Below are experts of layer 4 (counted from 0) of a mixture-of-experts language model. Rows are named router (the router's row for the expert), gate (a neuron's input weights, with its number), up (a neuron's input weights, with its number) and show model dimensions 0-223. Each number is 128 + 24 x the weight over its row's rms, rounded and kept within 0 to 255. Numbers have three digits each.
After each expert's rows: a language model's description of what the expert responds to. This comes from a sample of Wikipedia text that the model never trained on.

# expert 61
router:117106111103106132135137157129101151130102142121162104146129095089142124131131146130075123114110135121140185128129173143152123167122094128120141169114118093112116149147152156111160140102170160103119156091114144130098133156121133117128136146090122118067090163112134156103155131144103160122132115125133144113130141072130147124133157102140160161114109113115088101151125098139060121106130142148130157079158131143130099135132109139149153131123150151132088131091170103123101122144108122134079055125117148072133100172161142123111134130171136137139131120170108154167117159093110164119095081122100086102130105116149122144115111100140118142179126143117097133112135114159151156104154
gate0:131106090085082159162144138117116148109158086123146141123109142094145124102132154102111154150164138131115139133113099129143146115130120090151145115152117132102146116172161117095122117129133143152102129096125174131135142120112109088138151147143152159084096068126116145159103088149126124130139117158144141130125131135152158143118166106122159199100105119098109171139158116170159148134106150111099153085129151106121072150146120135174151099111110171117138161135121109155162182143111157105140118121098133169111153167072109140112113142129110117085129120103146144118121147105157121129137091112094123188138109153119142139133074130115100122145159094146157149148145115126112122153152
up0:157104124123134123115126148128138144138158126095129126150131117065107111098067162111120160121109108178166177158105120096132184159146126118092097114141158134108120079127159098117141140127128127154122117097139051149098111134096150128120117118153134125126101109112135127109152109139066121097068160144115127157093094142134154121091137155116087156156133127118130085110102130146111129118107107163162151118151149148174148145138098122135091135133083122112111170178143111139167144153140159137122087120128134153137123104133141119180131142115097127125114089127139144118165074093121124137107134109120071143096112108117130154135131169116121123145148140130125109115157138095124132087123
gate1:129155135124073165157145171169132114144141136119168127128127126081093119119147120133144158143132112113172110125131142111119121119151085134149161117123124110159089140139146148094145161119144154124150122097089143120135092119100125145149118165089119139104116104171125137133095126161157158112126130127127120136145141141128161116152172141136126156128100089133138131083140099108091102120111108154139147093145088165119137143131131159130108135139120110143103133121164077165144143123121130127184099141099100157150117127178136138121115113161121149091117103140110152137109106093134149100122132089134091128129082165126171104083116115099110181150131117203138137139140090164147153143206
up1:116132130122182109107123122120139129129104128120092173123128127151156164146126172117129104110129134178078144129140115136178123138101138112109105120123114127110121085149127105155130080171125105128123139148170110127102138126137148137104147051177156143109154114079135148106148123109073071119107119133115097104111111111120083150096077122127135097144139142133123117160122156123132147144122131104139080166115154147128107157119147093109134095134163138129157105154135153121133132152134136093088161130175173079097136149087103119141112143106140080153127124134157090132156149137131121128124118144112160144111170091143094155132135156122173109095141143093103140141133162112126108120077
gate2:131079125131167151073134111104145114143134150124119113147121162124119105107145177118111109137132082136086143101147132117138173167164166140120110153120148147145129151093135171115072131141101183106105108174127121147123126144143129103117136099150161173105137125115093107125126109145116125133110133147109113173185073112129131096122127137121144092104177157157108080117092137122112102108120145138137120119156070086141153106151152124146139135133079103119152136120088119145091125111157131110144137064122165090108165120149107107069125168136125138146131047102133140129133142125109132135125150135128132132148125101147167139126094131107129112114097116128163135139142155117127142118103
up2:141103132112156138165160112145169093099127134122131146145145128115153129119138148098113155093167133127071137137135142108112133149116135184112080138107162134110132178081156096131102135141116152104090102114117135097116125136135123131159108067119120140091105126109099101105109095144109109142118153142134112125150101145105069100139092132133134140146123123139153117122103148131162110118104161175127139093152097093190166142135163147140105110107115138096188135121105129184123153126132109132129101071145169084106152136163119114111150149122108142133092081126107113104146123123091103132147122124119119111126129098137157144171118074147124127108112140115115111157086153123088104128080
Description: Years and date digits. Final digits of years in ranges and citations, such as (2009, 201-1, –2013, plus line breaks and colons ending infobox fields.

# expert 54
router:125106155154121120077141109133113144130121134149156145139093155197118128108107102108160080150104157104097140113095133112167118154173084105129129138097162133138162110113094132110123157111142162161110142146166127156186130133174096115121117134093173132170099116111142126174117142160144134105106102110124095146145121163165123119142131160124109107120122107143133148129108103134131108162116157156145100131120119107103108110142095121111178098125102071158137142156126142146118104089103123168126181150140168112127154096149113135084098157099156116105153132135141139090113120162166150141134121136104113088100097129112146115133142138121084103139137090145089154123135089132132097144107
gate0:135131163152114107116193119136111122123121116150144114112127178134109148152169144123115123146106118108116082124064154088153082124164186150108105127085129118161132101131114138135111102144113167109117136135131119121135165165130106122148142140097141142118132134142122105126103114129158141127073121161108110113132105136117144137119148170146109148152132089093118124146129106130119111163123166140082124131120060119124123125134136181193145128134124127146156153085123097149105141146147111177128140149092117120141141099176151129071178166122088094126118120159140132128125106164139171133151076129085157107154096071131138107126154144126109107120139119125139138129100110147125158094119
up0:171076104164070131115131127131113116090131094158107126135114138131091110140167137088141085151128152107117122142102120084140092115148138112112099145102157118140134104126124175102080091119119136097172136145140171098129177162160158103134128129105151126134131098136095135180123125103147117134077123150129101134123132195130145150176153130132111102164135119107151117149106125165064121133148138095072114137113132128110124137099120140158135171102108090134118142076102096155129115091139104131136154144171142115132100142129072116127138146113100120101127148145161121117123121126140115121157092105128161124129109099161121115131127163139138125143130072129148130082107103161112148123121
gate1:102123123158118140119110147086114068154114141136114149132158140131152133092154107127137108116165173133117190138106115139136088096137129154106128135147142125153149118124143151138101130132107120144136119152130111109152129122131104156200101132132132152101139093125142133154151155135081119084110142120155160096047137091128151102134150125130109134156086105151112144144196121135128143139110145120113104164129092115132093135111098169092128109113120125121149088152138145111130136098100128127066169100145090125149106124139109127109127082142133109100134097133155113124117092087112172133113135129164136131079153151095160101175140141164159118091128122139117155103095161115161102143128
up1:121165113152133151122107147092188149169143133118157175162108099112145088124137176127147118125118126118135123137096112151127132145146137148144102103137150128144144140148122152098186123155171130076165099141117113145103144127121122095145101131137102135111125099153156114113135121134114097173125095124112129120125113120135143125103091114155174136107104129101151089141161151111112149141159146120155147123118169178134133148132116120117111087119128116097169136143181136124143122127149094094124128106163113126129097103099139140096160164137131134107123133092101146114129162174113120093117114118148103112150157152153121073110131142090140056173119189119161172130116194122131127145160
gate2:150145071146156126099155101127122142117160162135113178114144139145128120145147125151116106120152168131115099124127211140134181130082122128122113090151145125143108116084092113137096121132135151097109101152103115066147078106125121124123143178115156179139132097150106088101149145141137110150120156143162103153134122118130125150129123136139121160098139150139089136162151126118176158139122152114096159099159111162128142119122112131125105136113145111109121136159146162149078086126087104099148150121121131159111162119165113143130132138127157105129140144118082155132101162107124145132167134119106134129119123068148141123107101136126145150152169132100112126123139156162080188162107
up2:097153193101114125157060148129145101142111116128145098123104102086127119121116119132115129124132118131124175119111080140132113121129139148135156175145102105096145130191163136112138113134130131144169142159124154153110170141080128121104132128174105090102126161073142116114120128116126160112151119144100163080112154125109166114092126091098138107133112097112167088102118117120114104127131094145161115149122149090142102152123141124139126144129125145108147102098109110119137156145190156161103102147108110145140112126094156124123153140156107195090107132115175139175113127137145117140080107106157149141146142171113101137134138112145143114122099129113109146100119125091169086127136
Description: Word-initial letters after punctuation. First letter of a word right after an opening bracket, quote or table bar, as in (TV series), "rather", | Hapoel.

# expert 22
router:183123158097138141122108123137124118132134160157163097175115092159132153116105111121126147098148170153131099122085156123143147141161125154140128140133142113137129121147151132146142135129129123098133091128133110128092108109157172093155095153099088177175153145108085156121117130091137119134103144133124116102089125132083146108148127135138158129139160099133177103151073129163114131121139146096130124110145098178138132126093150104123148136103094115117101137162102156130133130137130100169099093118107106134129133163121175161143174162139172156165159137108128144135134093121128133108165116110113159089110113076118143159088140102164159099154156139124148137126094159134186118158146
gate1:172103131158140135119115156106068118175137135135075107090138103152134148122083117113113098143125080114142119117121061101125157134112134141079124112130109119132160115126119153133098154103093122117151092158158158156118147099154124113085110114155136126134124143079110148124154076130131172163132118149177150110140124096111099197136131135118103147115128123137100131132114142117124133172098144054141164096138135107066118108115156109132155172113083169103139114148163145144141166131132123120129130134115141152145130142157121113094101122082130128107117150101146121118101100119129138155133104103128119148113164148115133129110149125130159138124092117138144143070140184144152136134127
up1:158122106127154150136133121119153116109104120085082118125139095140127145106123106118103100141130126103129103096135057134094121136161168133166162138102136113168126110097090106109072151124105115090166133155136167082127125099155156163094085144116137125137149145141113134125147120122134117175161113122151104122152155114149130110096150141111117084154171089123166145151132146139136121157051128118159140122111119149082090131103154130088113186139138123095152148095130108100153167135090118157128138107137121089179098109116153131168120144100132166145101147115109106102114160121128099128138122101132131145105141128128163143164114126108101147135093128122120163110129157103150169133119
gate2:181154155108105150115149140147097144135148149159116113084096097116109150108137114137088152123135135126135135111129149130108155128125197164142118139121080084147144148131154105104111146141101155143137096133145143106111134116132181135115171157151115158126135161112127140110134080085145164112125083152109146087152122139131172096092136092176137106118116112122143110112087129147088093110099117127114087096119135169165108148091118113125150146136116139151118157115083154146137127162112078130154142132074151165126141100126109144127162087109125113167132144079144116167125117130126091109163140114122089122140096112072123140104145113145119085142130143159141120140118098152135152131093
up2:106102129108136133081143117108131137116124134112157142103146135122105143115083127186130129146133176113117158186117131156135145150104138146135075137124149143132141158129132150129143134107133082128120118185175159144129111111130133129151117127142156123127148114109140119116110096163112127109108119174103136117128179114134097116113155136157109058143108128120166139102085116150128134148114166121120114149118159139140117144085141128118102157138153149128087178138134129170171113135140122116139132135097154150146143150146116120112140142128125079113113151088219108135149108157134111125130124114151143124089148180075123103125155120120141059143161106177102133158118149102073133117161
gate3:137099108152120141067138082125156121137105090150122143093135114134113065117130120118146164126109154152124163074152112151126117112162094146120126143141160097115128138131125196095123137164104160091129131171149159147114148085140112102113082155166124161091130114124123122148129135134083151126116140153138112169135114155116151091132118129162104132098171121159143139126050113121056120154139103132120165109117113119154100106180148104143089097102097148100081134110169118137116141120111128137161140100097168116104138138134142151173132121097157111147121124160148101134115097133097114110128092127150128161092134095147137130121133121125109123114104130125156153133149115158117127147129
up3:127092176150137126142106096152128133158092133124113143104133129128129122063133104117156179104095153120131152116148134112101104138129128164163085120165173128086124169137137158124120175124101114114098132160112155138141140139135135128148098158146114175163103126117091128153113087139091164158140123129151116148128091143141160090181118127159119130110140135144128123114062111114099115147112070159128161127111114157137109105135175126130133131166089142132110125129141120158139129151117106164109141142093155108117114154142160133131162138089143123142122119166165099129158088115084138139108150142091127141103166109202119165133153124134148100174127126111132177134145122152104118147122
Description: Table headers and field labels. Pipes and labels in table headers or infobox-style lists, such as Candidate, Votes, Title, Released:, Country:, often in election or spec tables.

# expert 35
router:143128170138128137099116120111093119162147157121157126095091096161160150131118117142088105109170131118140099125113126149156140121094118135137142157129152180164103101141127119144160140099154123062152106121128117171133134174114076083126123112106160147091130089097131122101123127152112150131178104119154149148159147113112175104094110141121153136123105135139098161102094116131114107117170109123144141129160076110126184139153131101162149149176143126100113106095148119116091117117124140112127146171120124120156145116134115125123135146172136104096155106111119074167091149121137122137113156143127103127172101163123138166093156115099125089166109146150119081123137121138171133136112
gate2:156162130085130112143154135149134098134080129153122091084172126111139171102132106138152143117140090129130163083122145120204133112131142111138151157127107122149106140121152142107184116173117151095119095123115118128126144145113111153157126140109097123145126156162127134129140133124138185162143188146134143101142123131125158091124136153116133103115106133146153139103121153139143145121140078129107097106178095135148184150142192139137122150116113149119134111091116134137131154118116149187124123127141132114093149154104142117124135155164167169118096090161155154140127131099137179105145117133150111146112151104101116180124122093083103090140091147112120082103114133148111130154124
up2:142140138162120116142158126125116084127097123123133119133139117158114155139140120139093172113122111121157142132119123136129097092126139086129161127129090139126127134115130143135228094123136139147110149145091093091141144159123085184178161135123118081138097164119142148127156147135138148206102122165094140124127122134125147116148138113136123150105101103100152138117125134127127129118120094094101089117141113128129133115160127150142078106120126138157149094127121120130122135155097147198099107129118142125135124148085119133140140114174166172123076115153168139179118108115151158133164135138158115180136158123125086162119161133113113115144104143148161102070109128154101135130141
gate3:145110121130100131142144138125135092176140122074188120100125085105074089147147107131161111138141131098153142130160084147129118152157154151099178114095125103125137105129067150120141115138142129112150179109166113143136087143128127136146113130141113132082104107137124120157170142114153135096123098124110139142123106159149151126147198135124123113105142120141122119121104113140107121081128088140115108118123092113158140115138136125159151089172140165098153144127129123130133128128164140119151125122131102123130110101135106132116124111170109152149112127140147150191123141136134132152141137091102108116154134172087112160149143155127110147089130132209171089109108115158157115161182
up3:108125101132146111134094107144119122104130136132060140141122148151187174125130141130101111103152128139118147106114151128099117109089112131140103136163140145118117155114189091154131127117102124128111112146123139126110147152141090103137109107132164120161125127133115119107110106127087130143135159135166117153131108089116086137123064102146125156124152129120137150151172148102147157167143160082144148126119164095086104136139128136116127162110127145154105145128116130118134082123078123132115128118141144131128151156147135126124149131088132083154134121133106107084117124117169131138099128172136164165118101094126121110110101114137201086174110097079094155169148182097093139116075
gate4:122155113123139135138124161134135146142156139098112169135067107096142102114141109155102139134136095095140116096142113107124163148104152137139118093150134191172156134117094146117135147104110123130154112123139074105111124104113195102121118104159103153115116076137135153120143116140148123139122103090118157163154139088157128143123114130164059140141104152111107132133122176140131109138146099107118154151141174135164136109126116118102170134122173078112108134117154110099159182127146118148163149113132119168138115113110131165076132102141096133137119142127146121129161103148101149125110122082153114114123118118110144109088077110060104140136131082148151141158113129132131156094125
up4:122132125088104102131137145114110125127135141108177136132151143094114113126180079140110121107133141109142096160155125113138134143126158156093109097147152158156119084140139094166132111126127111123092135116135102123152120100141198149134143144175100123136150078168130114114160147182148135131167104114151128161149117126103125162107128139148098103120144112140114098146197107186129108119132112098138151157104152150170139135147126139091183162147173099119106140131151147126148174123154115108115139109127147174150113142178145116111112101128114130140172158114102160094134110200102137108127125117123131121116149110098118145124117091112099140148143087163125153154168110145118148133123
Description: Scores and table digits. Standalone single digits in sports scores and table cells, such as 1-1 match results, 3–1 set scores, rounds in fight records.

# expert 47
router:150133153124107132093123126158094125165132093158115132112100130140132170150124124148117079106094098112139143089144105139129130158094113189107148108146098117121115137163097148131165107082126148145147124160098145129158161144128084109128098128105138132166100117086145110140138152144107183107148101124131131161129165110134141177107161103118121156164149135141126178076105065108134117123130117127135108153143122125115139099163106129169153170145133135169162118103112137112179117111119131113102147147150116104176134152121127114115158125148106124152138113100132067116157191135159172182089102146127118144128137154134127106115135131151160113148102140160114117103156114128151153104127
gate0:110115137161116142150171132147105091160122117135118170137135120118138127155131200138131100119137130126139147160122152143127158134124150131091148107116128161123097096156076120134116107129143116129124124102082091114158175129134053073137146115105151158100082097137134161094146099117106115120166132139124126173135128116163106157169111107128100089140067140131072165128109123111120119139088117100108100130116086130133135088162116100151103103110127143114168101111180132145104112120167101122130146123117122119164136130128104134127143125168139142104135094153141097148105133085196133131092135162089138124136109147101152107105108133143128152133128120121157122119095161144112113143165
up0:152130111101118118135107153076128157118128121142133126111139141113123112087135068148134140162138156102113131095176071127103111166123090120139111158122135083198159136105157142135138104142118120106146078140171161128141119108135190173139131137161102109125142158159104106158118126164141184106122099129151140084121129134098145123111130146124144149122146133133195100152171159160156115115169161154116162105154130127118103163105112138113098138101129148131135140120116102132143173162113127156123139167128117146117112169150141126137093137094124108106110159104098135119171132149094114131174104086175122121141125121138094146135128144097133117135130132159144131115147095129145129071113
gate1:152093151126127084140151142111096131139144107165107119144090140153126156148208161119087117104089111123140142111115128150125097084141172077133137118145146159093138148117132091121165141095140171200123114157138120119127163125160158059152132136109156136155159104131102121148136141089135121168125109105128142136180141116132173125144120132095117139165133159084153114117112134121073097131099077101122095106084166090109129110151140134123167137100098093129131127136087112109133152108139140124129132132119105099145178119114146125128143097109111125147136089158166110124154111098119124142118124121134150136092170139147146151113150131112137132159126131159162142131159118122129123143154
up1:096136108132103120099198108116121124139157136132147131170133131093130151135087114074144091105166156136102152132103129126144116133147161150131150106099105166128129116152105181107075139136132123134087154096136109097104144113153123142130125143095110137127176128126093117179096152184098110130137152161128086130119116135149154133151109139131113117133130133169100178129186144155112165125110108171115128124155091147142118151090183102128129158125093101124098132126107127115135138135140127131065122122131123124105123109166172118094118124113168083125137115179182122119145185085139128115112143095116102127096146152114120138141151134121096112121114134126113128105126128174101151137107
gate2:132135108114111075091170117129140159133082066158109130152091103087142072121093151144140087117177161121110115157156152145158115144119125150114146112164072073146117118125109158142152137140109121113157109090144115107155130107157104127105141146099122119161125163160168096134104147120115090152146120156106102126148147138144140110126151140172115087150120123154132141167149200142092123104134131112118144118155130114126135102098081167157140098135136130148118170143120150131103122118149138127118154147127152104123100123103138109122102117147153096105170149135146157129133122142141156124124132131114113151146107078108121111160094112167148085151137119100118124160125058110125145113149
up2:167129124124140115096141156154109191104140142144117116104124092123150126092148118166157110149129141105085109123155106133145142107121096127130134184174147135146149135128167103150183124113134131135122145105139105126139115138164113106135099100130100101167167156127160105114109146136138160150107089131176138160117207127083159067107193108130123131180104110097131126131133162158117133103136115082107151118145132152107132096123104146139123129107149139134097095125122088156118150098098144140158148152104135127121092160115128139150122120150105117104139174097111120115136156145126151097157143116139106102108092122104161138118053119127154113157111125132136155119128124110169137107134
Description: Numbers in parentheses. Digits inside parenthesized numbers and dates, such as conversions, life spans and ages, like (95 km/h), (1805–1867), (aged.

# expert 46
router:134102160116112139108129115135083118128127126115153151128145146117149163129138176100179124087116138142127125093147140165093127124094123114087057167137155089146141135077105137165137107104148131163130111117101135155170140152141063129106101116100129097125093164163124174107143099108080136100104125159151119172121153100124114116117148107124162125108138140104112134127105141122117090120129088111113104144125163134139088127140141111091114094159134104103131092157148113144105125128117129118150117127176132070140126143110158142139127106169100120156157132132120144164107105117136177094101133125132102105127120131148140114113135168124180142153144119180119176080116117131170135151113
gate0:092145089135097158159118101115113105125171116138149172127129102144150102146105142120113115049096149145156064118160105122103119113122128132088130132158091113125143152114151118146124161152137085138152167122122138129121159109160096130110133128130133089148085135100131119144144122140086131154150202138118148112144173089125117144128107091093121103110155148122118138122081133139126130148153122173088111102120130102118116139143148136128175145149128121132133144155145155179070124141138135123126123133118108122175160132166151152139146129145082120143133145131105170181105141095140166141111180130139131107114109131128177112068094170110142141145094130119127127142145131137093127118152
up0:115161092163146175140145099118125123136101111104128166141116098130123139134126175121181120129119103161154107154096121106089161099133135128103148124099131084167127084119122072134053145133132131140102104102126125136114158053086113165160077112105108141124105135162151160096146147118119101114098151140127109150147113138140120085117120108143138118135090092170114138111125142146157159128127118108099113134103171126142146110100141131127111111147094158142093144135127149129108134139134154133122107103128145133189095154130131157164136111112130114147146108153128149153139106095152123096148141114133162125100094122127135111127114150133112115128065183109143085147120103100089126103174
gate1:145131157145124116071127144117089117160119151104109143136156109132130167115160132112165140131132157148158105135115133160148140077150193132130106151150147112125142161074156110183145131125080130138110132126091137128127105111121106125132125171104115134125132103157118122063142130151129105166076119142150116139084127137078138137184117142070152132132103128113109116141103159135106147129086083121123134108157146171119127133095135153139103101153135173143114169167127109138114126082147162116133125096128116128123118092147135142161148127116159142107148090134143145177083137131094141129106133122101147127129181111125142159133102164130171115151124165118119148125122111152144178096093
up1:110101154093142115140129135130092119149123090101128136165135088102086124139103111123145158122148149124130152137084153162137104144172172170127112150116105158080090106132152099121154151121169096117127155136089108146143119108142141111128121168118117109127114109144138141092139197171104109116162122109129130149106120136115149131137109159175163120114096096108150144118140127101111148099075122150138144105127131158092140148135130190152107113133107137121143132159165084135102092093121166166143118156167140134128090104109178142117130113141145130117122098167156111152149120147130154121102129146127113162136133108103140172115077131147075119143164099144087134157134103144170147156117
gate2:093117143120142153108142108153177132115142119131136207183133132141119124128112105111119142139136161149109140122085111150100093103166113109128144163165138149113144102098166115112130130111122104187109166140087146116111123122141095118107094114108155154124166135164135124113173141139111166122113127132126141161156128101150146140130111158146140135115137125134152116142108157074079087164146130146111135148160142117128097131088149161095156093163089098141167148154105117145081109114094119124118148154093111115120154128091149159124124098172117124120103112133168136099124120134116151091123139109132102142149130078119137164149155134129125155119092171196168144124094094113141117151139
up2:125142095092150164079140126143144122147124111121143159216119090150156092153096085074127121147132146141149092111107097160147081116106115120145153136114137115150114107143117101117132129112126101154131111108079146110114113101117104136111062108134148132093095138171150128129162126109147103153140111099118142131188129103134146136094129130175144152117128162136130147097090116136095120100134109135117139147161137124081102123107149142114113142213086103112132116132121131124086138141106101129111141132102121160102161116100119166140151101194152103138122113101094102129146139146138147092115110145133133137145154117133123148138153153109130162111101100153127119116110075134164137122120
Description: Taxonomy and coordinate fields. Values in taxonomy lists and title lines (Species:, Genus:, Authority:), species epithets, coordinate symbols like ′, °W, ″E, and born-date details.

# expert 57
router:158107128140154118075134103122107124150156165154176109139122111108167145156123112131149115132144177118124131149132120140130089111132126114101150096134121140143144098108149065159119154151153098099097133164184108124121104079135142120101124151152141109105107093098161160156143156115089156115128124125101108121080146101161134121166153162103158145140112128128090162139099147111125128158092142107156135159121162119126106107143132108121125145098103146152125156128150132149088179144124182163125153162146149089147158138111115175132093111126126159133146143105160151111138098126105093125149073090138127110110152131083132161090097100156081147110139121107109154143089144112119131141136
gate4:143135120131121163092101094104100131130127121117129106131168112109111130074091103139155137131142098160131153118106138118122103127131136165101120145142144077129152102133125090127161138121121146171164136104153146159107161099114130117103121121147109137142117152105125123139143130091104160120095128163108141122115148112107126146096113105136132139155122130157121091097112113127085123075185129109130113117124123152129135115101154124130112138124098133151112193164097106162151117150086128134136128101158137174122133146130112154198128111169183183141130120114127094107112119137162126069134154144190158105139145100078138076168119085156087166146139161112133116112126136104148109161135
up4:124157118096102168118127088116078129145118121129124116097128129076101145099105139134155120159154110147116139115154135080117101114128109107090156137151124066139162130092139111118171156148100142189148138094145128149104127102121153130090156096134115128141120147124128114150152138105100140115107136172106117134104140138116129163086099096113166136133104119138157080121155147129115130127154099118140125112088123133117110124101145109144135133141108133178105167173133110138140097148129174157168138110149140169152124118126110151198094106157172162124128109131116085106097133112148136118118185162166148080144121102113105092144087106156105124110132131102129108088133143130109096166113
gate5:166148100151095153151156096092144105132130131113136161127144135125122078161121116141135092166148140145086144124156126192126102132143141113131141164158108075119116131124117133119117139124137129114111143188116141152150132189106122114149144120153145141132135102139141134124188129141076107117076131125153125148162110152157149142165138089101146129132131104130123129152156115150135115129074126138150156106063129121168132143090127109109089128174156125130133114126131144151140127148171150139125153143127167121132155126119158139169089136171108109084114119099109122144153155120127110167111140106095089122144092073135084148136073157162129100109130118154121166136106097128089132121154
up5:142122134124079123096108057132150122143144119154141120143141137113125120164132122133120077153107126160116147173129137140147091160145147113131126138135126141126132155149128133150097159107125118104114170176113121119130102174093136119102162144086183127136151135106143108109151144126127132129106117111136143108123132132129129123193189132110160093138125132169118148165129133088128142109084125187164148136090105144156115149125111128142108155113118106145169129131131102158140109141104168163147135165113140154127115102120132155165064130184111127123151143102161128089109122142106076150103111132123174101136112050139164152088127145165122123097098129115098125114117112150133148126135
gate6:119142125120151110117122163096126134138144145112144166127121127135148096120073183106139158118147082155135153085137109133182103135154147125119141142097140087194116106111139139140143093133118156159138125117146096135092128104098135160115128103097110136113091063111095109162088112109101101134099104117103137124082101130111160137094174133160119155110137163105120088113132108092109135137133143128145097112136121131124138136123094129144088115139158165129110129150142107131111147154079142152109154095179122146165094094086127099143140100130127114086156107123118115111092127127105156064130111072091077157140141127128156130117137141116131110123121172094120120153142139119103106113139
up6:120158137096133127099117149147139106140126152095115150126118126122167124162092128108126131128150119085125189103140150138159111115168119086105162167155084101175163129133081122167154104109096138103155125112122073133099135130061138137076119136104147145089081141123095133165104141135110152104111109083108148122086146117129133143123119142138086135104148119111158136123138106107104119163140140091160099139161163125115103136144131112089128133147145158170118111096107133144143109124102145159096138131128138127180112129110140143122100086135113174101192100124087143110115140139148110100082117136145112153152137140136145133175114138153096087107121126106165166152116121129125129155126
Description: Line breaks before list items. Line breaks after See also headings and between list or infobox lines, plus sentence-final periods before new lines.

# expert 5
router:072150139105140117141115154129135106143118103111151190138109164125085136107114111092125092153122129130135139130095146137140094145144143147127126151103120110106186123095089146097104164101097161127120203114119112125117139099133123148125096115159172119103085112147147111139106118134121162091147117134092155166104131153129177123144149133177074150099134093114140144117125133133135133095124130149088086140131142154111123109123103157097139112141112112167158110143103145140108142059090181146188159115138142135150140079126123111094103118098130120110129136116118133122091098132158166124115150170144152098108095126172123129133103133106096129121146106159116133128110134117145086106123
gate1:098133080125137147149120123130133145171137158154121162131185128157103140143131119142144141132113144153121178119119100129145144178139140138115145136087132131146132122093116159109097112106098140116132083131142140109110128120134181131104103158133138146152112132160097144130127120087146124129100162194124128113157128139126162085149148089153119103163092145132150118126128140091091166174124122170146100101114137146122116160144097179151106072137111112101137150123137148135145087131108151129142102100127132122121125093085217130133115127126107174104126177124138136098099098125180109147106096127157184103137155121084135123150095143141151111137130117135106124162105103138138120133162
up1:149096133137125132147122144114152135150207153154113120146160120164106167116128123119171141166126179089148143124130091127155131115114119123075108171145100110147154134059115145135089154119109121084131109139131156127108103108101109122137133121137170139156160140169130150155144148120150141130106144161156140121159143144127128133098111120144163114118104126130147081140123168124109103159132114145163086084149147138170130105152107119147119108155126112135135162141089135132170082126108153089153110097151085127116134115153130131144127144088087173134117177157124167105109121135118104124149112129149116079157123115076117139138101171095132137132132100120112092120107138170151101164122
gate2:094145110116131149124155163160116169141114099122135107137130081140075153115159123172111148124149117109104149120115133112101125152056138123151152098104165089144122127097117152138155128112164202097145123165135146116143144122114136169124123161149134141129110133121091116111115097101126159159073160195139130167172112113149146161134157122145101130102108148136156160132135143110096117100152120104158124134128186142161137161128111166112115072165119121157091130104128112120109103111099154066154108103149103178147090140095098132104138122124142099162139172117118166115128114108140103114132100103113111103145145114129114113126131115133126115090106103119122136151133133144129121136149
up2:128112150147132189110139151201181152163151143144138133102113147146087114093115167166131118137130140125132150145150172095121128181063119152127102099129110146126119139062144126148143109098124124109147087142104134070120105116157146139080150123140140152140127130173129142129117133159130150134095155148123140118146101104110121163133154143159120124111103161195106168100135153130148110126122142142137152121144140161148144146099112161142111122183123135166098159135109102134121149073116119112157123137158097114165103137100120149126110127112145079147147165148171099083113109138144135149101097111110123117145131124129098129095147150105128166130156141142093140120140144142091112122144
gate3:122145110069146149109137138129167135110096118139163137128134133179117132118156135125146138141183160129123123118094131117184128135132161151147119115173153108104116113097138129106139095123088124148110139131159108117090144146068130127150136100080107139132133126182110118164111146157148135085152133178100122110137138141110072126086125158181104134101122121111139139168127098160171107102127124100153130150150153129147147145111128072123087130136161153126135154184118103109122166125080131146137113114099138128155130128109106164107122175140168116117098166156128114079189135097130133115097135112149157151125139109153107155119152122096117093115085112120148134108116132140139120101139
up3:125130108154130161099140126155055128123058162108165106129150142167142143114127148134132142150130158112120143152126151108112135087116089156145127145132097100129120150092115123139121081100119135133120116139119116175135169132138104093142112140078126145139089165121124134131136170141109168157124125146136121137142129128134130084162102114093142111129132098113136132149096114136129154083076117122144131118220138131175114115120097094125155093192133105108142132118122138126132129155109138115108120135156162112092142071101134139158106090172129117120146175135120118107133157097145125154113132153136152120117106131129103151137154138130112132125129124165132061098166107129115111193128
Description: Personal name openings. Second piece of personal names after a capital initial, often at an article's first line, such as M-or-gan, C-ar-l, Gr-eg-orio.